{
  "d_model": 448,
  "d_expert": 176,
  "d_shared_expert": 192,
  "moe_layers": [0, 1, 2, 3, 4, 5, 6, 7, 8, 9, 10, 11],
  "init_std_router": 0.0368,
  "optimizer": "muon"
}
Below are experts of layer 8 (counted from 0) of a mixture-of-experts language model. Rows are named router (the router's row for the expert), gate (a neuron's input weights, with its number), up (a neuron's input weights, with its number) and show model dimensions 96-127. Each number is 50 + 10 x the weight over its row's rms, rounded and kept within 0 to 99.
After each expert's rows: "mostly gets" lists some tokens that are sent to it at least half of the time. This comes from a sample of Wikipedia text that the model never trained on.

# expert 9
router:41 53 46 47 43 35 52 50 52 47 51 63 62 62 44 39 79 50 63 46 43 42 39 63 38 40 44 57 51 57 71 43
gate0:48 44 59 43 43 56 31 62 46 62 35 67 36 41 48 41 48 64 46 47 54 59 51 44 22 38 64 40 44 48 52 44
up0:32 50 41 51 64 53 49 37 30 52 49 43 40 64 34 47 46 45 36 50 29 57 44 50 43 42 57 49 45 73 49 35
gate1:42 37 53 53 54 40 63 39 47 51 59 58 47 49 63 48 43 74 41 49 54 36 56 60 58 51 45 46 34 61 53 63
up1:39 69 53 50 60 42 47 44 35 54 55 37 60 54 61 46 48 46 50 47 30 58 54 51 58 62 41 57 48 40 44 58
gate2:51 45 46 27 53 51 64 54 43 49 34 64 52 38 49 48 48 66 56 48 54 38 52 63 54 61 40 48 44 45 51 49
up2:49 40 70 49 40 45 58 72 49 47 71 56 46 45 60 59 50 45 42 63 55 54 42 54 49 45 42 60 34 52 58 40
gate3:60 40 66 52 50 52 31 39 56 44 50 37 56 50 58 72 77 55 46 47 32 46 47 66 53 37 43 45 17 46 41 42
up3:35 67 31 40 56 51 56 60 46 42 49 47 51 46 55 35 42 59 38 56 50 61 64 49 42 55 44 52 72 47 62 58
gate4:57 60 33 34 44 50 48 48 38 66 54 51 58 59 29 47 70 59 40 46 55 48 47 55 46 47 52 58 49 56 54 38
up4:28 57 50 59 36 33 55 37 67 48 42 51 44 51 42 47 49 52 43 39 47 44 56 44 42 65 51 46 34 63 33 43
mostly gets: " first", " which", " it", " It", " album", " second"

# expert 2
router:57 46 54 33 74 43 42 40 45 37 56 52 46 37 46 59 48 56 52 44 64 52 45 56 51 45 49 44 46 46 50 49
gate0:42 56 47 39 62 47 43 61 61 66 48 60 51 51 53 68 62 46 39 44 52 75 56 37 51 41 48 44 52 46 55 54
up0:51 39 41 58 42 44 57 51 73 44 36 35 54 43 61 66 23 53 70 61 38 33 35 53 53 52 53 58 64 59 46 75
gate1:50 49 36 70 53 45 43 51 51 70 50 45 46 44 38 49 58 49 36 35 62 52 45 70 34 54 27 50 50 56 55 72
up1:43 53 50 65 47 42 65 37 70 51 52 51 69 44 47 56 66 67 36 40 60 38 47 69 51 41 50 45 61 58 57 74
gate2:43 51 34 40 52 44 42 43 45 52 54 42 53 52 64 54 55 33 47 47 48 54 51 56 59 50 48 56 65 59 33 45
up2:48 60 56 36 48 42 42 46 38 59 50 16 50 41 73 55 54 52 50 56 37 54 46 38 61 51 56 51 60 38 39 39
gate3:53 59 50 46 63 56 38 60 40 52 45 59 60 43 39 56 56 45 63 56 63 34 59 55 61 73 48 58 46 36 36 49
up3:49 49 61 54 49 67 30 53 43 55 43 73 53 41 38 44 52 44 44 66 60 45 34 36 51 55 36 62 63 34 52 64
gate4:45 53 52 62 52 72 53 56 47 52 51 58 56 54 60 38 22 36 51 56 58 72 34 51 42 61 56 53 47 45 44 43
up4:41 48 61 48 42 41 57 27 59 50 37 45 53 44 26 63 50 39 47 65 67 38 50 49 64 57 37 57 59 42 51 36
mostly gets: " or", " but", " and", " &", " all", " so"

# expert 8
router:48 58 57 67 50 18 74 44 41 55 51 47 42 55 53 65 57 40 57 49 41 41 50 61 36 44 56 44 44 64 30 67
gate0:61 39 40 44 57 39 58 53 48 53 59 38 42 49 61 34 52 52 51 33 62 56 51 40 77 34 57 51 46 57 51 51
up0:47 46 56 50 68 40 41 45 49 54 40 63 49 50 36 50 40 59 45 61 39 59 52 72 31 36 44 66 32 53 60 48
gate1:41 63 52 51 32 49 74 47 40 56 61 55 35 44 44 49 57 57 60 40 47 63 60 61 47 50 59 29 61 49 60 52
up1:60 46 68 66 72 48 49 55 46 66 35 54 42 22 55 53 46 48 42 53 85 56 54 54 51 47 51 57 53 37 52 62
gate2:69 57 51 52 59 56 44 38 35 45 56 47 52 34 62 45 52 55 64 37 34 39 29 39 24 56 60 49 36 43 39 47
up2:56 52 65 48 41 40 62 48 44 40 58 45 52 52 32 61 35 57 48 55 50 53 64 31 41 53 56 48 48 47 60 54
gate3:56 41 59 52 39 42 54 44 52 34 51 31 47 58 59 62 48 53 50 82 56 56 53 56 44 49 64 58 66 60 50 36
up3:57 58 35 50 44 48 52 42 37 67 30 64 56 54 47 45 47 42 45 20 49 45 50 47 53 61 39 44 42 34 40 71
gate4:52 45 47 43 59 44 47 63 48 50 30 63 68 43 63 70 49 33 52 60 45 48 33 48 70 52 47 73 35 42 42 70
up4:58 58 60 61 54 39 50 42 44 60 27 59 49 69 49 49 52 62 50 56 44 42 69 60 48 53 68 58 35 26 53 48
mostly gets: " 0", "{", " R", " K", " T", " D"

# expert 11
router:55 49 60 42 54 66 58 45 66 49 62 53 64 33 46 69 44 49 37 33 44 49 53 46 58 51 56 57 46 63 65 47
gate0:47 62 72 44 54 62 63 54 50 35 52 58 45 33 64 62 55 40 31 54 66 47 61 54 52 44 47 53 56 54 53 29
up0:43 53 55 54 60 56 37 58 64 46 55 40 36 42 58 40 54 56 50 59 60 46 47 56 57 58 49 45 48 47 57 45
gate1:76 57 51 38 53 44 40 45 55 53 51 52 40 36 57 49 55 50 47 55 44 63 52 46 58 42 50 54 50 55 60 54
up1:61 49 51 26 48 41 53 59 62 50 68 56 56 40 43 65 44 66 58 63 58 48 49 39 60 51 27 41 47 57 60 44
gate2:47 45 50 56 30 68 44 57 57 60 46 48 40 44 57 42 46 43 51 46 67 41 48 51 43 38 41 65 40 72 58 48
up2:27 73 45 40 59 39 45 36 46 40 61 41 33 48 47 47 34 68 63 46 69 54 51 50 44 56 47 54 67 50 56 40
gate3:58 50 58 36 46 60 51 65 66 41 32 62 73 30 43 54 49 43 62 38 46 46 43 69 51 41 49 54 50 64 37 35
up3:36 42 51 41 51 60 47 30 47 54 56 29 24 59 56 35 49 54 48 46 38 50 65 41 49 57 56 47 61 60 53 58
gate4:46 40 63 38 52 58 76 70 59 39 46 45 30 50 45 68 53 63 45 43 37 66 63 38 64 62 51 66 56 56 45 45
up4:55 51 29 32 45 36 47 49 59 66 50 64 49 40 69 58 45 40 41 40 48 37 33 48 41 61 70 45 42 41 56 55
mostly gets: " League", " Film", " Cup", " football", " Music", " Racing"

# expert 4
router:59 40 57 43 63 49 39 48 42 49 52 62 54 55 75 54 57 40 36 66 36 44 56 58 82 56 57 33 55 40 29 50
gate0:39 40 50 69 62 67 49 36 50 44 32 48 77 59 68 53 43 35 51 41 49 37 67 73 38 58 50 38 36 54 48 55
up0:45 32 44 46 40 58 42 57 37 46 23 39 53 47 69 55 53 49 49 42 23 36 59 57 56 59 68 48 39 65 53 52
gate1:50 40 36 60 48 39 62 48 49 50 58 24 67 42 50 46 57 41 71 46 46 38 65 41 51 62 57 38 63 65 59 27
up1:59 38 35 58 42 42 39 58 41 49 68 46 53 50 67 36 61 43 47 51 40 50 50 54 59 57 43 38 47 58 52 58
gate2:51 47 43 35 47 47 57 48 31 64 50 30 59 48 65 39 53 50 32 36 43 61 57 60 49 42 53 57 41 54 53 67
up2:23 47 33 59 40 62 54 55 43 42 37 34 51 61 41 63 51 58 53 49 54 36 55 37 63 36 42 51 30 64 50 57
gate3:58 44 48 39 65 54 61 52 49 70 60 58 66 28 58 53 61 53 46 41 71 48 75 59 52 39 47 51 56 47 45 69
up3:52 53 52 37 64 35 43 66 38 61 42 54 61 34 48 72 56 55 38 60 70 47 61 67 47 38 35 38 55 36 65 49
gate4:43 41 46 55 48 44 44 37 30 67 33 66 61 52 52 54 53 48 59 43 44 71 59 64 65 58 42 44 55 48 46 40
up4:56 50 58 58 60 51 54 46 58 38 36 54 35 45 45 66 52 60 55 60 45 55 53 58 39 45 58 72 34 60 56 51
mostly gets: " in", " during", " after", "In", " until", " before"

# expert 7
router:56 48 48 41 55 64 55 52 61 68 69 33 42 52 40 50 41 62 58 46 54 57 34 51 44 52 39 45 49 56 43 50
gate0:56 54 47 42 64 63 56 60 63 54 55 43 38 49 44 55 52 61 54 50 44 56 32 43 53 51 56 53 57 60 50 45
up0:39 51 60 58 56 43 61 37 47 41 58 52 51 63 69 62 54 40 52 54 57 51 51 59 48 70 58 52 49 60 54 66
gate1:50 43 47 52 59 59 54 59 39 62 57 54 41 49 57 45 57 49 57 43 52 59 66 47 34 54 41 39 55 63 62 30
up1:61 55 42 57 53 55 54 62 38 48 49 51 40 55 54 49 52 43 51 52 47 51 55 52 54 62 40 72 51 63 18 63
gate2:36 45 53 46 58 46 48 50 44 54 32 48 39 56 63 53 50 47 49 47 44 57 48 42 45 56 57 47 44 51 43 32
up2:59 38 66 57 51 52 78 52 44 71 69 51 63 37 45 49 45 31 47 52 34 41 36 50 45 55 35 55 33 31 52 37
gate3:49 58 53 50 56 59 53 64 54 56 52 81 76 41 51 55 36 57 53 62 51 43 42 50 28 52 57 36 45 44 68 66
up3:38 45 41 46 69 57 53 43 59 57 47 31 68 48 47 54 36 47 46 30 51 57 47 36 54 47 41 50 61 46 43 44
gate4:50 56 51 36 53 55 37 68 59 49 60 52 51 47 55 27 38 50 50 36 59 53 53 34 42 44 50 45 47 40 61 49
up4:50 51 57 27 51 65 43 46 72 48 25 32 49 48 50 45 45 65 37 56 42 51 63 44 32 60 57 38 46 43 63 51
mostly gets: " cons", " director", " inter", " rest", " producer", " Genus"

# expert 6
router:52 74 58 51 54 42 38 58 45 66 70 53 50 41 49 65 40 37 48 52 64 46 62 49 45 57 45 64 71 67 61 69
gate0:37 54 60 49 61 58 67 35 57 69 58 54 49 41 48 51 53 53 49 46 44 44 73 63 39 63 43 33 56 59 55 53
up0:42 61 58 72 44 40 48 54 40 64 40 64 59 49 55 62 56 55 54 42 52 47 47 42 60 42 57 54 47 64 49 57
gate1:29 45 60 30 51 39 46 60 67 54 47 50 40 46 39 44 42 48 50 56 60 44 38 48 51 68 56 38 44 31 50 64
up1:55 51 35 45 64 45 55 52 55 63 42 36 60 75 57 40 61 38 47 49 58 48 48 35 50 44 50 67 31 47 68 50
gate2:47 53 64 43 64 57 54 58 60 46 42 48 37 53 53 41 46 39 55 47 56 43 58 62 44 50 43 55 53 46 60 66
up2:38 49 41 38 52 51 52 42 32 52 28 51 65 60 38 39 53 62 45 46 54 59 55 55 65 43 66 64 60 86 35 39
gate3:44 69 50 45 53 47 67 57 57 66 54 49 26 45 47 55 60 46 47 34 55 53 55 62 60 60 53 42 46 59 48 61
up3:43 60 50 40 53 50 53 49 52 67 46 45 32 59 52 44 54 57 49 59 42 55 55 55 83 54 50 52 53 41 53 54
gate4:43 67 50 42 54 58 43 39 47 60 48 55 64 50 50 52 54 42 41 57 39 47 41 49 75 56 73 47 49 49 50 55
up4:46 53 44 46 26 52 40 54 50 38 59 44 68 52 45 69 42 49 50 38 42 53 44 45 54 33 68 42 25 73 53 54
mostly gets: " 2015", " 2005", " 2008", " 2002", " 2012", " 2017"

# expert 3
router:43 38 43 62 49 63 52 50 59 36 41 42 46 75 50 41 52 50 28 57 50 68 51 35 53 61 43 53 46 56 44 67
gate0:55 69 41 54 58 75 65 54 57 45 53 58 58 45 36 40 44 63 59 60 52 70 56 43 71 68 58 30 42 56 51 71
up0:44 64 47 55 62 59 50 52 45 57 28 60 58 49 46 47 56 48 63 65 51 54 49 53 53 57 62 27 49 54 50 68
gate1:47 39 48 53 48 67 64 67 54 43 46 61 39 49 50 57 54 58 51 33 60 46 58 37 40 66 60 56 48 63 49 49
up1:60 59 36 46 62 59 39 39 61 53 45 46 63 48 58 38 58 77 46 68 54 56 62 47 49 46 62 65 63 58 54 50
gate2:56 42 43 50 51 40 47 53 63 39 42 47 43 41 51 47 28 33 47 48 46 40 44 51 58 54 42 63 43 38 40 61
up2:44 29 44 51 43 59 36 62 42 42 47 55 58 61 41 54 63 43 45 30 63 45 60 45 47 59 56 48 50 30 45 37
gate3:48 39 27 43 55 54 47 60 51 49 48 34 31 49 72 36 30 52 38 52 53 51 59 52 47 58 53 46 58 32 36 45
up3:52 48 49 48 60 42 50 67 48 45 64 67 54 38 55 55 62 59 46 42 55 60 48 45 58 46 76 50 40 54 48 54
gate4:62 60 48 57 46 53 61 49 45 61 38 40 44 52 39 58 35 54 34 80 54 59 56 26 35 44 56 58 41 46 35 58
up4:40 56 29 43 41 46 46 55 52 66 57 61 48 53 54 66 42 50 69 55 36 56 53 56 38 56 51 46 57 41 53 44
mostly gets: " res", " bo", " co", " Pu", " Bi", " Co"

# expert 5
router:66 48 63 35 41 33 46 37 49 52 58 56 58 62 60 36 35 40 60 59 52 56 31 61 43 48 43 44 44 47 66 48
gate0:57 50 42 37 36 35 70 49 43 48 50 53 34 53 69 42 52 39 53 50 57 53 50 54 74 44 36 40 57 43 53 34
up0:36 50 53 57 52 62 36 47 68 51 50 51 70 60 53 47 47 47 71 66 53 41 49 50 48 62 70 66 48 50 50 49
gate1:57 47 49 40 51 55 56 70 51 40 43 68 45 57 55 29 56 47 52 64 57 53 34 59 53 61 47 39 40 59 40 33
up1:49 67 40 52 57 41 53 55 38 51 48 41 55 47 48 53 55 43 42 41 53 51 40 45 62 40 48 48 53 47 50 59
gate2:54 62 39 70 56 57 36 44 44 52 45 62 38 75 29 45 48 55 39 48 36 56 60 47 43 28 50 62 22 50 52 71
up2:46 32 51 57 49 63 58 55 50 59 57 49 65 40 39 45 54 50 59 55 55 59 70 64 37 51 31 57 41 73 69 45
gate3:74 43 57 40 38 46 48 55 59 75 71 38 66 49 57 43 30 47 45 56 54 60 49 77 53 51 44 35 38 53 53 22
up3:48 52 39 72 53 57 58 29 58 47 43 55 46 31 35 47 55 52 31 55 60 46 81 49 42 38 50 44 56 60 47 52
gate4:65 62 49 35 44 53 51 32 39 55 64 54 54 54 59 49 40 40 49 38 48 50 25 51 32 54 59 52 52 56 64 44
up4:47 43 56 54 54 48 56 45 39 34 50 38 50 39 68 42 43 58 52 60 45 49 48 52 61 55 54 43 60 54 61 42
mostly gets: " The", " \"", "The", " their", " its", " his"

# expert 14
router:44 46 37 61 55 55 42 52 45 50 33 66 42 37 32 55 41 52 43 56 47 50 59 38 54 44 58 58 61 44 51 51
gate0:41 40 46 58 43 40 58 56 48 63 46 63 48 46 38 59 49 39 59 55 38 36 58 47 70 37 50 53 41 56 63 48
up0:62 57 67 54 34 62 55 55 39 44 60 46 41 46 38 50 66 50 44 34 46 48 69 50 34 62 50 44 60 42 50 51
gate1:50 37 59 42 51 53 52 42 55 44 37 45 44 47 55 57 43 58 56 65 45 31 38 43 46 65 48 44 55 53 45 57
up1:49 57 62 63 38 47 61 46 62 50 40 54 48 61 54 54 44 60 53 48 51 48 64 48 49 29 52 55 38 40 58 54
gate2:47 48 52 57 66 64 51 58 55 54 46 47 40 49 50 27 30 48 34 61 35 42 37 57 43 54 49 60 54 42 37 49
up2:60 59 50 64 46 48 40 58 60 54 49 54 53 60 47 47 54 36 51 44 39 54 54 51 65 39 46 46 52 59 52 38
gate3:68 65 38 58 39 59 55 52 46 50 35 81 47 43 50 65 56 51 46 58 36 42 54 49 53 40 46 43 48 68 36 44
up3:63 48 37 56 34 50 49 54 58 49 48 76 48 48 67 36 42 64 72 49 50 56 66 56 55 44 35 39 55 49 58 66
gate4:46 42 54 46 46 60 58 62 55 36 42 65 56 63 44 59 45 38 58 52 43 32 32 40 40 68 50 53 50 61 47 57
up4:55 47 61 33 46 50 58 60 79 40 59 29 45 55 46 59 53 61 47 42 54 47 63 48 41 50 49 38 59 40 42 61
mostly gets: " John", "St", " David", " Tom", " Robert", " rel"

# expert 1
router:52 22 47 41 41 35 49 53 36 37 33 64 54 58 41 48 48 41 42 52 37 66 66 46 50 37 57 55 49 43 60 67
gate0:64 34 49 50 50 57 46 71 56 45 31 44 65 31 46 49 36 52 68 55 53 61 49 44 46 59 47 42 43 47 37 21
up0:37 46 50 45 48 58 63 91 55 40 42 45 71 40 62 45 42 61 48 42 55 46 41 47 36 67 30 51 44 46 40 53
gate1:56 46 38 44 67 51 53 57 72 45 58 62 70 59 43 49 58 60 50 46 34 33 56 37 41 42 60 51 65 42 46 54
up1:45 47 74 28 47 77 51 58 53 55 44 33 43 43 51 33 51 58 40 46 51 53 52 47 71 63 46 48 47 55 65 57
gate2:50 46 57 49 44 60 46 57 42 41 42 34 45 48 55 19 35 55 36 59 50 53 51 55 54 63 38 55 42 40 43 55
up2:49 46 49 54 56 48 51 37 45 63 49 38 36 50 53 63 45 54 54 37 46 54 77 57 44 56 46 51 65 59 29 57
gate3:31 43 45 54 61 51 45 56 61 53 46 57 58 60 60 42 53 48 53 55 50 49 76 48 49 61 61 44 48 47 52 42
up3:33 49 54 40 53 36 53 54 45 45 54 60 38 59 42 42 32 36 56 42 60 62 48 61 53 62 48 51 34 56 69 42
gate4:57 37 58 55 33 48 48 38 49 45 76 49 62 35 55 45 61 64 46 45 66 50 59 52 35 68 51 43 62 35 35 53
up4:65 49 68 43 43 63 56 54 49 50 76 50 54 57 51 62 64 57 64 62 56 54 53 57 49 62 49 63 43 39 32 52
mostly gets: "\n\n", "°", "″", "′", " However", " ."

# expert 0
router:40 74 60 50 42 53 59 27 41 38 48 51 41 56 52 55 45 55 44 59 72 50 40 43 42 49 55 36 55 49 45 32
gate0:46 53 56 50 46 55 53 54 50 51 49 28 55 67 64 43 55 61 45 57 50 48 79 40 45 66 44 34 37 45 44 61
up0:49 56 68 57 52 51 46 58 47 41 65 53 54 48 29 49 49 43 41 46 56 52 50 42 50 49 45 54 51 56 46 49
gate1:36 59 36 52 42 45 63 47 43 44 55 65 40 60 45 39 37 42 54 66 71 58 45 54 62 56 63 48 47 48 46 48
up1:43 60 42 42 53 56 52 69 61 52 37 35 55 50 40 43 44 51 34 35 39 30 47 53 36 42 63 51 60 58 35 55
gate2:43 47 47 51 41 57 51 50 45 48 36 43 28 50 53 43 41 72 45 42 49 50 66 38 48 53 35 54 58 61 46 37
up2:47 51 54 62 65 35 54 51 57 66 51 51 48 52 41 46 53 50 53 39 65 56 56 59 34 61 51 66 42 62 37 68
gate3:31 53 63 62 54 34 53 44 62 65 34 32 37 58 71 45 56 44 41 66 59 46 40 68 52 67 56 53 53 45 46 60
up3:37 56 44 55 58 55 43 55 64 48 42 71 66 66 56 59 21 57 62 59 40 51 42 54 51 46 53 44 39 46 71 40
gate4:49 56 38 42 40 56 85 32 31 52 42 53 59 59 45 42 50 47 23 48 30 54 63 37 41 60 46 69 48 42 57 39
up4:73 50 49 48 57 56 39 35 59 41 56 37 46 28 62 47 51 41 66 47 48 66 50 45 58 53 60 57 53 60 47 54
mostly gets: " was", " been", " is", " has", " November", " system"

# expert 15
router:58 56 41 52 55 43 54 58 32 48 48 54 39 48 51 47 47 55 55 38 68 41 53 62 33 44 56 41 32 45 46 37
gate0:73 55 47 63 50 39 53 55 33 62 64 54 69 44 55 27 53 53 57 31 51 70 43 45 38 40 36 41 42 54 59 48
up0:45 45 52 46 33 62 43 51 47 27 49 55 51 50 35 64 57 54 47 65 51 33 52 52 56 60 63 60 58 41 28 57
gate1:47 75 46 62 56 42 48 53 50 47 54 53 62 48 53 47 48 38 55 57 50 34 51 60 56 50 65 41 45 58 45 46
up1:49 51 60 38 51 66 53 35 59 49 47 43 44 38 45 47 56 56 39 42 49 58 47 44 44 36 43 48 73 38 40 65
gate2:68 53 50 61 46 46 54 51 49 41 48 49 42 57 38 51 80 50 51 46 67 51 52 47 47 64 44 39 65 56 46 49
up2:56 42 34 52 46 55 49 62 40 40 54 56 60 51 55 61 56 49 45 65 52 40 55 49 52 33 53 61 49 46 50 44
gate3:48 49 59 41 48 44 52 45 47 56 58 22 62 65 53 48 59 58 67 39 36 32 59 53 31 59 49 50 37 76 58 32
up3:38 54 51 40 39 42 55 48 54 57 45 34 37 55 47 41 50 71 53 36 63 46 56 66 53 53 42 55 42 55 48 33
gate4:52 48 49 47 57 26 60 47 51 45 56 58 43 62 40 26 43 55 35 49 53 60 40 45 47 39 34 65 40 67 39 45
up4:64 65 44 51 49 21 45 64 61 42 37 44 69 51 48 36 55 79 28 59 36 57 42 34 58 43 48 40 41 49 30 51
mostly gets: " W", " they", " w", " X", "u", " people"

# expert 12
router:63 40 36 53 39 36 41 56 43 56 46 52 52 49 41 47 58 36 54 51 32 54 65 43 50 49 41 71 47 43 63 46
gate0:49 65 58 50 39 62 65 68 52 59 41 65 45 50 49 53 48 49 52 30 63 34 52 55 24 52 48 59 56 41 53 59
up0:59 50 41 54 39 54 52 55 50 61 39 40 41 30 73 82 49 59 55 37 44 40 57 50 52 39 45 48 51 50 51 63
gate1:56 46 36 44 48 57 57 62 47 57 41 45 60 48 48 60 34 44 46 31 52 50 40 50 47 42 68 60 47 65 37 47
up1:43 40 50 53 41 46 41 47 44 60 59 61 58 56 35 62 61 42 18 51 62 44 52 55 52 37 45 53 34 49 45 57
gate2:60 57 29 44 37 47 23 53 48 59 45 61 54 74 42 45 52 49 58 41 57 53 62 52 42 54 49 75 57 49 54 49
up2:48 38 58 34 54 47 47 63 49 49 52 46 44 43 71 44 46 29 55 78 46 60 71 58 34 35 54 31 47 49 29 64
gate3:43 62 55 49 37 54 40 67 61 58 49 51 55 54 54 41 49 35 38 49 59 62 49 52 45 50 46 58 43 44 46 58
up3:71 44 40 42 44 54 67 46 54 54 49 57 53 61 54 60 41 56 64 70 58 31 77 65 55 60 65 47 69 25 64 53
gate4:54 42 37 48 45 62 65 70 45 46 37 56 50 45 40 42 54 64 48 56 48 73 63 60 53 37 48 64 58 64 62 43
up4:45 66 58 34 43 66 39 51 47 40 50 47 65 41 46 51 45 29 59 52 43 61 57 26 42 44 62 55 59 45 56 64
mostly gets: " Al", " int", " four", " cl", " inter", " three"

# expert 10
router:51 61 37 63 58 74 38 55 57 49 53 38 44 44 58 53 45 57 67 39 52 45 37 43 53 67 53 64 44 55 45 45
gate0:61 43 41 60 57 58 64 51 57 53 55 58 37 45 50 45 60 34 64 50 59 49 55 49 32 64 46 60 52 35 57 50
up0:41 62 60 63 61 46 55 49 22 55 54 38 46 48 55 36 38 55 46 58 61 41 40 51 46 40 54 39 40 55 41 61
gate1:54 36 61 62 59 58 47 55 48 45 44 55 65 45 40 66 65 62 32 39 47 40 69 24 53 49 54 50 36 54 30 47
up1:67 60 47 40 49 58 42 55 50 52 59 32 52 49 28 45 46 42 56 43 42 62 46 61 50 47 59 41 48 66 58 49
gate2:39 58 50 42 52 58 63 36 57 41 38 60 46 58 61 48 52 58 38 29 71 47 61 60 53 59 51 49 47 45 53 35
up2:52 38 59 60 36 43 64 41 54 45 47 57 48 46 34 61 62 62 58 38 41 47 40 46 51 38 40 48 47 45 30 46
gate3:61 58 53 51 54 57 42 50 54 37 56 53 55 51 22 49 40 47 49 44 65 50 42 48 61 44 55 65 47 67 37 53
up3:41 46 44 42 57 48 58 42 45 54 47 50 61 54 63 48 57 41 55 63 45 63 53 35 51 43 75 35 48 33 57 50
gate4:34 50 69 45 46 56 56 72 42 51 55 46 52 37 49 46 68 57 58 60 27 54 59 48 44 51 63 54 63 37 50 56
up4:35 58 41 39 46 58 52 60 44 62 55 47 61 40 42 27 68 46 51 58 22 72 49 55 60 42 44 42 51 39 45 60
mostly gets: " Gu", " al", " Pal", " Cha", "ora", " Se"

# expert 13
router:58 58 72 46 37 76 56 42 57 49 47 54 50 44 54 36 32 53 58 64 62 48 38 65 42 45 57 42 61 39 46 43
gate0:41 70 49 55 53 58 52 63 48 56 38 34 51 39 47 44 41 43 50 69 49 48 43 50 50 45 49 49 54 25 59 56
up0:48 59 56 45 53 45 37 48 44 64 60 51 31 41 32 57 55 38 42 41 32 30 40 52 52 64 68 47 47 49 76 48
gate1:37 50 53 56 68 68 52 27 56 43 32 51 48 53 43 43 59 52 56 49 41 61 38 40 54 44 41 38 55 38 50 46
up1:59 47 61 43 42 40 58 75 49 47 44 49 37 59 62 61 51 44 51 50 65 48 59 53 52 47 43 48 57 51 57 58
gate2:40 31 44 46 40 32 51 47 78 60 49 72 74 36 55 53 32 44 43 55 69 54 54 50 41 36 35 46 59 27 42 52
up2:71 38 57 62 44 61 65 31 55 57 45 61 57 65 55 67 57 50 60 45 38 63 46 58 61 33 40 42 54 47 46 52
gate3:79 42 42 68 58 58 51 56 36 53 55 46 57 23 33 48 64 56 53 42 48 75 51 51 35 46 45 59 58 58 52 39
up3:67 55 65 48 34 55 59 31 54 79 48 35 60 48 62 72 60 58 55 55 56 65 72 69 30 58 60 56 38 65 53 37
gate4:50 55 63 53 50 70 37 36 55 51 45 70 34 52 50 46 54 39 49 53 50 48 62 59 56 44 45 40 38 49 64 42
up4:53 63 54 42 58 57 57 30 42 40 41 57 44 54 32 57 57 61 52 43 57 49 52 52 68 54 43 42 48 58 57 45
mostly gets: " ", "tic", " known", " public", " American", " Central"